Below are experts of layer 4 (counted from 0) of a mixture-of-experts language model. Rows are named router (the router's row for the expert), gate (a neuron's input weights, with its number), up (a neuron's input weights, with its number) and show model dimensions 192-255. Each number is 500 + 25 x the weight over its row's rms, rounded and kept within 0 to 999. Numbers have three digits each.
After each expert's rows: a language model's description of what the expert responds to; "mostly gets" lists some tokens that are sent to it at least half of the time. This comes from a sample of Wikipedia text that the model never trained on.

# expert 1
router:483563521525495516537537496540456531522539525545457540495491531500480490473503530498525470486482480509479486513525515474557480519529488502536500476520531476490484546452543494502482519512504534
gate0:511542510507485522506535531551482522510498512508470507529503491467518458525545529555483513501485529501501465537496503541467487460500491484493476510492497491491477472484465474489507506467508517
up0:480487492505490482487485490461509500466497479501492487516562480507521493495487548491473509524500486515474508510501478476488473499459518542508513544510518486498500454517502491452504486527555492
gate1:565486489492500520508519486502519489508501509474476546472518515452514529509526505526511472485517476504495480480497485518484558536472457520517531475462529503476507454467502521501503483491548481
up1:498534490527492475505481437512496549475490483502533470529500511509511499523517501484483456509490478468485514504500482503490533442466532483542469517511497497508490464529498526500498480516507445
gate2:539536515526504523516500471477483502559502469484513469475503507476494528488539495488470483494500486522460507495522466460519495510519543527489470485478532495502520496486493531483503483543524491
up2:464505475455491484537510464531537468444517495493535516506515466538505466491471491520467472508478538525531498527496489515498509518478429506501536466547504532489504476523511486503526476533461540
gate3:517465462527499501527475501543494521476508465529497482467483473511492464496492504521535467519489509491538500487481535475550466468508495556450468491475571499541467525514465467494465484514474520
up3:500489534534498518494499502521500510522545511480541452524491483529546509491507515487523466487522493512515471455498554478551566497482493544515505501497556452495492477505493464481490483495540499
gate4:473555494522497553531473502466488507543552501536502511509525496542488512535490465525484501473516515468486504478478470477495426548487518489487479505556483515553516471479506470510490472498478486
up4:511488482459503447483520516495544469474492522495526497485485443520515471509481541476491514525494469505493476476523490528494514502510452537490480510482532503509459511510459482525483491545472465
gate5:512487511523525531550515534505515500505478484508490495451475519499463472520495544497510492482532557541467469519494501480501496462559525501472484501495520532506534496453481519501503536511496536
up5:502452527479497497484507517554444500486477514510549492509446514495561488507503532480510493521490474452495509524474544500511495518475543497493459478501465504515513517538532529438549483524498500
gate6:522561480476500489510507493513440519491526484517460497440458519478480514520511512508480489480470496511465460500460509515504468511507538460467526519445479501503496478462490518488519497506513537
up6:492464497528531519475503486505515522496463501508507473524498541480490473500541497491486519513478486513521521481527493453519526512500466488475555472494519505493518494505481519544497447493443478
gate7:504506513524468531451454554501491539521479452485464498488515515505499504518516519533510488500507504513503500534539516508535518507473521481498471499493490504500509516489502480481527487447513516
up7:482496494499494434476490483504450497533458480514516528515467486523535476512532466481488474556505526468537517507512495448491495486473451519513563449513527459512539575515485492480525495491488488
gate8:505529515512533516474489479502488529457513529513524525502498475501524462537512474519566537520498482494481489503479467465498459504512511499492479505486449480531486530462456514472467554541542540
up8:504500492482461459483515483499570500499482512504518492531549491491473512495549500503490531464509511450570498498470494499518541530467449514485515497502529488478523519507552480539522557504501511
gate9:503419508514483440528444520452423474495484506507422465511495515494479515502534480488537482486514499468463495507516517512482455504513504460513474497466480442513510463497508528520520495483546535
up9:491504480517503560480520521504540486482506489475514532485486517528532517506505532487474505498468493509503470452503523474494507474450496487517501493510467534518526491544494462479481477516524500
gate10:505500481554573490537540443531489463525516504475493503462495487477498468518507507526482523507492468500472502482481529495531506523509445511483494497491498526527466476485498498493456499483529532
up10:528447500478486476572558435431547510503487506536468496495462515473504491465505485502505520530454490494495545502500532507461503471514503501495522513519541485513501546504505499526472465456450560
It responds to: Word-final suffixes, model codes
mostly gets: "ES", " Institute", "lear", " vice", " Center", " Squadron"

# expert 20
router:514464498476479522536506465489545468533486504470503512459544550482503512459455507502467516507496492544504484527496504503524491544537517536472469528492496486490472509495486478519484465501495538
gate0:500468481466478482464499447508511556524535497538489498501485483501495515512498518499523523505510520517517492494508475483540527523443562465559511529502512524488489504499511534505479476495504495
up0:497479481502470420538520525476535523510517474482491513515490467481548491519533479481484481516493511458445503477483525484471514486505455491518518488490508461495526509491497524477492554472479510
gate1:487503546485501527500507517530516506502539487467490520492469480539514543542503490523512515460482495519545477527450498495521502498507539493499533508525491504473524489444505484456458542497478510
up1:503510496471473500481460527491528497491526523455515500477507492549467510529482473493537480516503505517523505553452485527529507477511490439495498509515482551492520513491505477466478487470469449
gate2:522503468500510501526515500511502560494484478517497462504535507492521521553497487496481527481506519493481519496503461511489500505492491501461486507477509518475487486487520523508491540503543497
up2:511486513494468527501518467529473484499498504471501530514546535494495520468500504506511481529454513431482483488515477485550511499548519480468525545477501499500583528521524490506502510517532511
gate3:513476484509500527542478504472508539542485458489455516482454569486490509460491462493464481498488494508520523494493446515518492481478515490473520476509454471523465503486512527534500518504430531
up3:544490493452508467505479519476466533499515517449456488547508522506489488535512498478536499506514492540467473436526479526481520537512489479479491509529512492499542537499504501521448503530507474
gate4:525479499470504510507498483460464461457491536483518528502529510520528526502503505499498493505502546496471501549513526495531490503520540511485454510498471539491495485533484506505485471501480470
up4:491533495486491477477572491535505519504508516542528518478496537480534553518472513421449482452464516481512488506496502501508472494526489506511520495474501514513505509478507515478498527523575512
gate5:468470510522515514515500492496534482532476489506534495504539516494512508521487529496488509519531488542545497483486463509521494527484495474469518525470492512533470465482508505486500481482466545
up5:470488503514490486469471508499461473501506538497486503463512537510502466467426504515501484507473507517492534538531475474531454488455538476494536514490497476564467505521538497530474457486489483
gate6:542518508516473493512529437490490487538545509548581526468567560496457505488527477501472523498525520521499506496531493483458504469491481503499484482484492476489505487535487491507483511467520497
up6:583506480472511508498472509450522509525487510516513505477471537478478493435495501451528485493495485515475538475504526481473533482490441513525495482423481507514522488472483482475501463466530501
gate7:502531501522478522446503466541530501518502485506490523504497530442477491481506491511554523499517486487503542524523471484517489512477502454445476504508487525512460508519496474509556506516519518
up7:462516515476517488523530509510484476480569517489506511527531506547509500511474505500507508483495497492484494517506522492573492525456461530500484508506542465456507544517502504483473496528464500
gate8:467482545527502475459501523536458520497446479535509516503456505492477495537510493484545550468514475502474534533515501511515533505502496512497529528463563441496492458467499477500501556530558514
up8:515508475493507533503540488463511499522508529530461514521454479501533470507522512451480520509496487489516483493519505506471532465497493535463463491551492512528529492518533503469461472513470471
gate9:491490478525514507547558527505459504457514517462482501476484501517527474550527498543488555497489518487516475503494522505512493476481503541497520486515494516448506449493490519454467512513507472
up9:490505524516487501477499483507478466484523503513554522472542514505492490448483507500487505483494491490537509474539552491512544529495487478501508470477477482522493569469424487519515487482556496
gate10:485506516517522551502490533539460521515514480475512465466505488535489507529496500461508498512527509561485493500477504533544498477499521510485516522544493470504491470495502496469502439479479485
up10:535493472482507447472496519515554511446532569523509549505552474451515487543489478483505514510514502469512465463500475496475513509507507535514502476500503484526524497477476480503476521495514489
It responds to: Dates and year ranges
mostly gets: " In ", " December ", " October ", " June ", " August ", " November "

# expert 2
router:540486522499493524491521479478465549532517484487465479526492457472479526493511512487481487490466504451484538495519465444457534494529514534481528482519468547487560474482493489488503500473494488
gate0:506508504509508563475536491469489504498539477499497528454546482493539496482485541522511538498460502530508535530502471518475455453488510522483526531486504528507521523450443490495459495503517463
up0:503543471500503419465489523480513495476515505486500501551512497526480520490555470502551502516521490497507496492473530519526510566493489460528451441438514485507503476533518535531531476480494486
gate1:511504513493551490468484487518492502556468528486485504472500529533495522465548503495496501489474492522480504543509482512494409505495536512512497485495519519498507459491521521481510559491462534
up1:462510470478515539476506509512527478460499513483556529502470466478498489498485451513447551503555460522529498503502503501514543472469464525536524513563490456504517532509504525513471496497473488
gate2:501441468493491505466529526480521518485503465525507516505559446506434514466477495537502464520499536501468544508523483527484456498471503509506516492532481522494537497468523533533521553462542477
up2:486510516461475470500480516507479445531528506460545513481524479487459518422503503509519477508502494547487506530537523502487507482487497485486507537501493490484476555451530508479525500516507497
gate3:502464496526516473507474547476513531490497514492440489543520526507453538482516491520469484516489499511498564517499466501484446485498492521531495512487504521523511513467555525467506534511497478
up3:518510514483493488487538516493485463481542483500534515457486499456486507503476499472547494525517503486488451516491518494528509497462481475489531472525497497488505507512467524500509473514494547
gate4:528512506503487529507550495481476484501552523484483504534492491517534511454550514480503520522517519479510545521476496479463515496520530522506485498538503532470483518471516544469480529517468494
up4:528471503510493471504507502512526500479497520448525550561521456490507517459519516506523550540524510476506490532499502509521487549487505463489513511510473604525474501515500468532482494509466487
gate5:513503540532520494517516504490489520475504520476481519478472566513495468529508533508474461483498515488482497479485524474488558466487441505506495512487529500494478509473466498501526522480455491
up5:537493515466466489433528498537481455524551502470509516463460502478531486510458525507511472465517466497488494486482483499515537486452514469478495498511521512564488525485489479444445476509500494
gate6:490468491452487483533484470487517536489486525464480517509487507474489497548544502528525502481467532524504520489533485508509533501483469545503449474488516466502511525483515500467478548511553469
up6:551483491531512505465528511487504500508502493529485486509516490511503476501527472482420506490508501479465431530448511492482483453497481533486497550520511471504475469500508514493519471550461507
gate7:494516518458505529451481522477510516492516536472483493554539453531485506451476496475521508481490483499486509499508492500496497534534454514522491545512518497503494552511502511532472524508514480
up7:528499514508500494514473497556543482448513527487505483500488536477465522520495483442514522529513475456512521534521516499491555470498454499490496483502505508511558481466463486540520491493477527
gate8:489475468550518500463564498536445478509467486479530529474490548482505521534453504493508501527501527453475505445495497504490526499527554526495470477475455538520465501510466490475512497528492460
up8:495522505443527485509493457491496524460516468533509516497496497547519513477539476524505486517492479508478509479495499522574498532519466507506477502521541522482539527492496510489456456522501542
gate9:478470525537500504512483469519482526569479477470507463471487478494484487510515512508466517484464506482521533497534452491444459471472528511465476427513498500512520484498471505524537546537541535
up9:533468500473493477465501464497524509544548492511524500492473485519525475483516464495482466465487509484508506484551454518519488488489498516503483495539488491516530486523517498491498497543539472
gate10:505477510480506521502485503503487526514486475480491483479533473481507531493553510525488492488499507497468555524510518542512533469551536508528471470523479504507466461488497514486484488494489524
up10:515536486504471471500530555507547486498524534481486473516500463518496540479500463478498447510499522481532481518494523482542510500452510525518530520552485519469484498507512530536442514509554527
It responds to: Table row line breaks
mostly gets: " |  |  |", " |  |", " |  |  |  |", " | — |", " % |", "|"

# expert 8
router:523524518475483511488480495494526459515481542517465467456533506478524466535493502539504497511496500528511518513537456541514510545488496458468437540525491459526452511471496520498509473506542539
gate0:478511506491514477496539492495499500525455487539526526526430542531510485486477448513506508480478493501536527463480465468502474466488496524490493494500504509523446505472456480498465545529535482
up0:513486445475522528514496506518543505522473467517552521515495495506539484513510478508498466509487483500483495480477530511526523486493481519481501536536467483498476483492512487474513503477481481
gate1:490506477541548523462470517478460471505502479443501502499497533491551507485489485543466485513499513484528485485526483527525498512474503537501542480492488504450514515533457530471543485530522499
up1:518507514474480505486526535475543548503461518473508511532479492465436538473504466478515499508504470493506526481472470481478501501512518490529507542501509493496460502502529475545468527493449508
gate2:504504530477500482533531501482473554490537492525486471481462474481496513446499479479511465467469518458462525478460508520480473507529508524478513517459509505492506480526517457494439519509508500
up2:506469517498483474534502525479500482510509476523479454470505491477541505463493508469502498499487535487415521503517508508500470518540476519516503531456532509496512484518495479497433511492474473
gate3:522460533505516476485539482512470518477486485503477489480515500498526560533497489505506451504514482511514480491495459490493517524466537496506479533491488520510474584512493536477537512470529470
up3:494486501523483489530477501484478526531523482448484485522484508495514465499519513478478525518446476498496495533519526453488526500525541479511508505530507500484477483489453447555498493539507492
gate4:528487499498534495474512496538498497519491460530510471538498494493533528517548517484524478510511502435512494484547497536463467511521549490496519499458496525503492501506498529475495515486512516
up4:521483501495460488509464514527532453502512504494489485531514466525521507490508479491535542496503525476487495492521497499496468509474513491497494474514535454488519451528486503488479513508504473
gate5:536511492496549502443543508450462484515496518548487496498492494510461532466498499538507502510514538501474468480470489461478527501502489497504522518490494545520460478506492499477499533527518444
up5:499529485501527514499529511493496508495487549553450493482488530480476478508525510498463512550513504442458508507550539488519500488475437443555499523498484545521487521476492486489462528500501500
gate6:510533513549529509511543493472464505481497485483516509490472535481495497509524471506468460461525476488502493543510485456495473523521559504459507518480509515492500491514483476521511481529462514
up6:485510488481517470505456517548512521523492508520499511534499451523504511491484529483495559492487511523476466451492494509517502490492499482540502473511525515482497493496533509510499511516509504
gate7:465501529506464514510512522499512473519439541489456481491471507517524490506484520484466484526484524520482504464508478485480516509491542425506478483458552511515519496483493461489479481498496500
up7:503466539458504499536487507505474492503498487519533488549507479548496506482497518500480515494460510482460504482519470531446514539468527428504529518460535499524490548496505492481509475514454503
gate8:501450490455521479517480489529440447527538504504492492488470557490535500506511504502476468501471535485509475499524513495504491506531486521518493509478518517499525461461472473472490499507517486
up8:512475476450499443522490490553470472499526496537497509484510513497564497526499472517519481532514515521509491429530527449502499534526486480483520461527498505527475513500501490460531478451539508
gate9:472498552534520562509498497499446507492516476513460514476487533520501448519476496464490469478487508482517458508484492499510478486515531487495519499503539489458520515523457501488490498518462540
up9:502498510492512509482496506517492483517513463475502505520474492506480470497479482489466498516515475475535486524511470532508468500514484496481518524503495485534543502508459472528474460528497491
gate10:460461491494551496521512498491494498547504489485521505443523500568530505508509493462493467488496502464520472466456480526480474474510514482491507544513553480501501465498498496497495472536463531
up10:462499527486550491485528491526465522516504516457502478519464475535477556509473521462446558524479503467510436509446480506482482537519478498502484452514475502505492528438473487471543506516444517
It responds to: Digits in coordinates
mostly gets: "°N ", "″N ", " km^{", "q mi", "1", " ISBN "

# expert 15
router:508472516563482470469513437473535502474472459537528498509502461489519490538502472498506483552528524458551469529490506469480486503476516457479474492457480537475493507499475483494452485490460525
gate0:523453486522480523503488445486472493488465480498476529490518558542520500491516472495523487478513494519492495488475529534506516521488539502508492572502468507460494521498510528526463531491513510
up0:501471497533493492550536517512507500503455500480465547511534508501518507501521523507496520484480493458450481491458482498520503468458519497487470515474492478506492522515521518531468527499474505
gate1:522514498491473492491475511488534511518511514469515488536531500528549491487454500524466455502481520531559489489482486542491506455556484497450514507506518510504476543478569490483483483478518530
up1:482506508509545498521505494512483497519510478523494527494470498497449471488541516473502558490520500477429467492517507492519514577453508499521480481533477523500497465518467515507498506526491498
gate2:572461536479509513511488475510510530500543493477484500432500521494488458435502470480465496488506541511481522545518508481491515494461525472465482557497501518474492492478471515506473545491556522
up2:473544521486464500496524514481512508478523530525493512546491463447543551476538471456498508509465464454496492499477508532546468497512521496512524507511539477492531546482529479462487517510508497
gate3:448465478506478497495505528461508541497500514485527452510498462529512537566494485522452494472499527505484496483458497518474533520487498499504471539553496519476523494493452506551484514454494488
up3:522513461484543494460499452517530528510503509511473514448510538515474487519513508507508508518513483519515491470516487484528474545561498507524509477474511496485490466530524461499435498521489503
gate4:527508511530476511528504488497468486460521539498477488514505502505539481515510497509469513488488552500514453496495494505486500494544508479464502480463457463482513475468493518478525491489513494
up4:474509513519488520479499507472508467498542529493493514504494504541529473540527521503512522453503529460494509480482485496456507455473543464492488515483472488492501452476502504454504514453494514
gate5:513513509496513514493466533541503475479491551457503505528464489508522517511564524459555448527505467474488488449512495503488541465491531499504535490502483534528476466516529532472490531532478490
up5:507436527461511481514530503475508519511524520494470541456525508513485494454501502554520514475509480512524431495501489491478465465510454492472552524492464507477523471494473484512531480470462475
gate6:489473522497537446476516496507529532509499525515511509524517509489487486520459476491498548527471534489484463516502448508504477549500523432493502515522468508503497424491488464497449453502511488
up6:468507515504486480482490518512492470504497518513504533538465559480501474472474501474535501506489499512509432545490476467500510514458499512496505524490484501517489453518473545516509483496492498
gate7:520481486521503508523530515532500490477470525544441507490488481493497487478506512485494523479500519499449471521501514465532505458525554458466514536521523549429478517497507543500493510498497516
up7:525459507499547444548510500507527473493493500445500524506477530525525487553494483479505464498488498490473511513521486508526504555475538510498511502513484479526564499492494516486494494534480480
gate8:518484522529499493489496494546503548479495513507481486490505500502471507476460493491497468510495504514496501496480506514473564486496523502497482517468526473522520490522485505528487497535520525
up8:524473490478489458514533552454489519503480496466489529487490486531505538539550523475477505474526500495475485477512489480495461481503476511503525510462497536487477497487435510489462519514519466
gate9:483506512498499530454532486487526490490490530462519493476522503471525507530495523517520480522514478505499560504520537533512458494497566489500484488542460496521479442497519513503505495492519462
up9:539527498471493472540475537510428490524522484493450530554510488550486494504526476486439527468479517501518470492471485499496553530522464504514533537515538517480510510489499503494489491528477502
gate10:515479533519502555465480467461475492482495518490475549497499517493538523498493529458498516479465503528489502500543506491470504489516470504462543499497509504535501498482525489481513460527499463
up10:514531469461488478534535493497460497473471480484505517511496480476494500515502531552544495516472478511520529504445497480506472505487520509474491513500507482471506503494499571520498538493483476
It responds to: Clause connectors, list dashes
mostly gets: " as", " when", ", as", ", including", "|  |", "  -"

# expert 16
router:533495477475460490545467507521517516496497501526529517491475519501537495544475499507503511534508491484511448488455455505572489469492530497524482473509486501497479460496455480538489522495487495
gate0:499451528486541526490555462523527493462504531529522514493510473526460476526475514497506514538495540532525468526459496518504516518540498498491482497516541509519488523509562521455486475491510503
up0:511536499474480515520495476514481478509519474490506500489481518492499522531488509479483456515504479534508528493500502525508495528514514486538448553540547497512466500522494532474554511473487539
gate1:501464474465455503479520509507513566521530482534522504505451539504530488491519478518483480496486511562471524490489509513504536512481478545528515510501485481465541515511459559489525516524481532
up1:496505505522551458501496499497466481501465490501488519508517474521501469511462484487499490499521488493452493540532493502505524494512497465522465449496516506501467518445476482507449464515506514
gate2:553488518515506537477491546534529485500500518484500514480485526530497478511448493510547528496496509483502522494505520483496511529477508488487513475458503455509509492529546487509482497533451514
up2:479510487542493481494497483511530465467522495505497548532516492503492521422551504520457434465446500500538469499537482522544498489490465538464473541489503524496490506484518495534555482523485505
gate3:514547543494552491496550457494518531492460459476536489481475532482554551523554501473509517520510509499508502481533512526474490476504497530458485492465492498504492477480464529486522503503467494
up3:477563521454532494498523483481514478471505479511521478486464556493504478485468482467503480494565484515501453514487471511485456469503533507429467508500511491540480468442476534504503504476499511
gate4:532504482502476559447490520488468483524506475489468494524513505515515473539509514504493458514506492486458531528492520506539477517490483508461514543435472540495521466525534478525488503507543527
up4:463508500496529457523488473493498468463500527544506535489510493522481499500499477491483483493494496540519469487469464523479521503513472454570516496561501510481514483517475539539496496499488446
gate5:483517484489524520472532472540516500472459502469498495489587519516508474503485519500470471530475481563459494488500453493472474493492477513536496526493505456477478502501511507485541489473490558
up5:494533475511484517454548486499522444515477510448459523492541502503505532468493499506456499518467539527465514476478512502482485499476516471549521506521521477512471545502504480513506487478474495
gate6:489536487498458516484530499519489505555479484498510486490512508527525487486450484510578480506472487499547491490470467429503499483515514524504503466504491521499487476482477487494482520495504489
up6:464554513477493498477502480482468518500498500446488503520486485494543501490448485507533490534489496540526491518486478447525510482499497534538511463500448551506496459451459487505514511496507474
gate7:483460499501489522495493507482498514500476493483501525531507555486516484483503522583456519513458486493493516508512517523523475513459508541477502502512532521533479512534486531492470527461502524
up7:471494497484490494514514468462515499494541529497527518549540525470517476456492526527495477480525492481494496561497501540523513496519472549508500500508504487506515494537475474507455521437492533
gate8:503523522508517488491492539484468470493464527541473530500519525482519474511537474498478507486507479488498506490483568479474477491502504462494500489522489480515549575512474513528510536531488472
up8:513443495524429486494469496472524501544513515480511493483471508508491454484502522487512506526515492549528500487488515526479511475459493498515502504508475519472461476520483488475490471466436504
gate9:515531477514489503510530464542477449515470503518483515469475496488508550468501451500481509538510515512528483518440471485508475496464491497528497506482539558497547492481471588500528512476529483
up9:503528488510526488503534511514511472457511498488442512493479473490501554494548421515498514473497525515517474504492523501506449483506484463537477528504511532470486504496462495492511513509532504
gate10:504512464463526538506482529511546496506510467484507493504473498491484474490484499533499542514474494495487500540475514501508527516500507505469483473494466532519495517525490442534488488530513502
up10:468503474496513475467484500526475505501449504528511510503466493513493478479485513481515532533508499454520483481504470463514462526528459525478502487516508520494453496486528498502519536528465519
It responds to: Numbers, ordinals, coordinates
mostly gets: "′", " the ", " on ", " in the ", " of the ", " second"

# expert 18
router:512561484540470512474509478454501528548488496529488484462563511515510500567458475482504513471512562548534493531511496541505498471506518452501445541457480475502503493484496545527540541463554513
gate0:472517503529516512502479449492478497525512508524481491501474502519470526483489539504514492517497535479463493560507503491456546495490463501536460514498523479540508515488504486547494492481505496
up0:511471477511448484512546525494507508479476491490503509452520539454523446490486461505487481464509439483493554523494544491492434479495511500465539496547502517465462497496470481496468486486511565
gate1:460499486502528469459498513521525510492522518480446514480543500511507506500540441463483498473511527507517489514483531486474474514529509532471496503472525524506533470468497504478502461484541521
up1:507500543521515531536525516482490492494525455504507557532491523492489481487504521537538531475444492466520465485484475524516509501492532480578489512508503503497526504479483499523475483516460488
gate2:500512533469505500488512506462534538480482499525463494508483484500515495503498525466516510520472508479543484516526474495510465455502508447486444505469475482453488506493523535486547448525511462
up2:506459475490519522496516500496469495507521538498529517500498525505490489496519507511483517498489466508515524491490507491510532546498473492526512510526518533514500479525481496494434528462540512
gate3:459515524524501544447521491517536507463524476474463469504451465487507505471487461494448483498514513513513508512482505460499495513472541487508519422527495506501508517506512529543466468478507485
up3:528475518471513477498483504508506471506492533489529524542548504538470512526497537529503480456500490485509479517514514538473524494516502539493516539489513445492518522519502497474513535512444556
gate4:454511493496529548504485516513423484485523475548524485493529514521540451491492459486509450498484473470489506491490482504522499495520543558453484529512518494493458502494525504497559466482527516
up4:486473480514500483511539542514441540465521441472520512521539485497502511463509471500496475498537537533469489467525502520496540487465500492513467502438523504550490498475489503473448502526487491
gate5:504461532512477505506491512499473499498518502502453536476477498485507479466509552491516501530510498495469460494532456492483524519504458528507505464541501482484514500535489519515480517507491531
up5:504497504513490441518483530505524466505452523468487498535482497509461510480494466481529500536475490497470486499499453513485501501475482500489486518528535530446520507521483497500475546458491470
gate6:488458469518491531509472484503487510458465532482522486515508531478524521537486559529494528497481487440513484504490470488495503468486505497478497464534506498536502505506447521465513517479491489
up6:503494539464505478503472522495488484519489485459530504556505468529468474511481472511491531479485513533482491483519522547509532546482513507521506488487522525509501530471523487498451494540492479
gate7:470494483471485547500474439511528460465511518499439505480498490493523512474467497521532517506511493492441498510527496484527495460538498508486507523524510516463475484506515477536518462444527491
up7:528458533504483465545531510523463485505484465484504505491480503533503509494569463503481468480547481491565496520476538513499524520493514525518513522509508472499505508468524485486470462542534506
gate8:458474530507539465441531512483471525529525515525519478521476467521494512509473493497464481517470512497552476489516448494483492500459469522510472463507534526473535498483529480481505549508540471
up8:520515523451498492490503521475426527492485491488503485523502511485502468534555498515547506509492496495490469514504520451492455508501514470488538507489511513512524475472481530487435514489509490
gate9:496495533505505498493499479484464499517451456500481454523528523463495518561460524474518493503493495525516470459500486504492509522501482521479522511512497476516511509552471489542517488535493502
up9:495453497531491523490515503470485523512487501483540513551512464499487524508534492474489454540502495496486501476449513538541532493502518488466494556507490533498474513522511490510482474495454504
gate10:497478497521509453511489502540491464523563513543499471474437520506538486506489467482529498515503471496548474498473503475500513485529482493503541492478489442499480466447499505495512519503468500
up10:510481502482488511495479514485542519512455507487510520521519479486499475464498527473458468487486514493455469535512484508489513514471522513463509536526496538497519527567490501515501453502500459
It responds to: Table numbers and scores
mostly gets: "% | ", " / (", " | −", "\" | ", "; ", " |  | "

# expert 0
router:479441500472516536523451508460468463534508472471510497506490508514455533482514551493506510501512506484457488502482512494542485493505537495537524495545499525536495512445508498531488471494451484
gate0:476523520538488513493470489484495475533505509511524482493490483530549510513523511469472492472495503533494533484481460509458476507509566540494479510471463521520512490481472522467507487517482510
up0:486499495517507516515501520515496443484505494545481501533484512493565520476529484495502505495512484500503498506500520511452515504511461522490496520478557511471513538500458511529482469518499462
gate1:454517553490463466515499474511498507565497495490511502488484498505514487469473514491559529497513478473467475501488481554475495484552534467486473478475511474506487514518501497502458510556500522
up1:592485472532531490461493478516530469496504506484465477490495492522490523525503507470488466521527518486523478528453507515493513537465462498546521525521466508520539489508476492422516508531535496
gate2:487508517504519538533467485521494481494476515502504521449471502475504477489504524469524492506521483517512480471466524520503480508483472506522470448499500509519456453495493482484520524460486494
up2:457501496497459520489513518502472568510523509501466544509532496515501522461508471517501497456505477498540479528478497455515464490512527532513478491483494492479512515501479483509499533535430490
gate3:505474501499514538482505542488474478565508508539450492523508562480481519499515472530529479474492501487480507486494466492526475516489520511517464497503513505518499530478495515465450492512502471
up3:508519504467511512462503482470481513504470521493525486527476498505491536527485488459508555497470496465470506511497462499484510520471536480519504474535493489503508531503496501507547454491511441
gate4:496508527485500480475503461551486474492500559466465522505509462512522533506483531482461496492517495467523505477488491518549496445541496505470511510526473477498511516547530474495478466512529500
up4:506510498524487483484481447512519525496508487478507508509500505501516472538517478493503534482490491492513490523452537505482503505496474495480525458462500507472476485463462516483520543497473518
gate5:517491480516481533493481496489546515481452510483525517480495534528508498510544529519534444486490511480554493476473548537535466482518499528504500501529492466481445483470505555534534514487510518
up5:446489507523521437507494491498542492459488513505487480486554503474498496516511503499522460487488472480509510492505543483533508493475477527474520536548507509487516488449517460507509561505536542
gate6:464477503522528459484527457494508485512498525517545524517490530430494508517525495513485472501476453541517509499516497498512507487476516500502503479542498509546526506470475464480504480470457503
up6:506535530502484481490502506518492503484498502498491457538561465552513500518479499474468499458515535492494484524513489485495521500529435501537506518466519515501516489524487545530499507523525493
gate7:480490437488504498484482494477498531520453504520549524464470477503517495509509501532533517503512507515467502515522487495481486466460532506496506448519486459479494488516518500504500481492515537
up7:509504480556551476490510486489517523490454483531536475491539548503491457465530501529488538484486522508517491447537531503528487495454521451528530499505520485496518478479467516459501522484474506
gate8:449534512479533502529500494472446489561503514477510444452491504505501500496534541505504510478493526536502527543498505524479479499487526475547566525509519506477465493551507520526478475499510517
up8:505477456525456479491514522507513528480489512525525510554479505486485509479488490498512467498495471507521528516514520505502494497486487506508509496490502472542502466532530482469489482530507466
gate9:505504527497518510539538482521463514534465518517467513514490490463538539516564492492500499461488471464469487465520539482526520453481507515493455476491491499540514509486501504494483519540503500
up9:510548477507501480444478527464531490485515510484452510510472561499490502466513521470492496537458480507496508519488514506486513511494473502518541547508502502490500470497477501470499514501489508
gate10:516460515470511485456441501518492472498545459481506494493484504482522533553496504499494477489487498551501507485514492522432521505535507501528534510498547515486462507505519484520525509453516517
up10:549508496501470499506570476513488516511522505505478518507505476498476464463502489506514511488558489415531482528467525478530536540500480543486471491496470464465552511520474548486443472559460484
It responds to: Section heading markup
mostly gets: "==", " ==", " ===", "===", "==B", "===="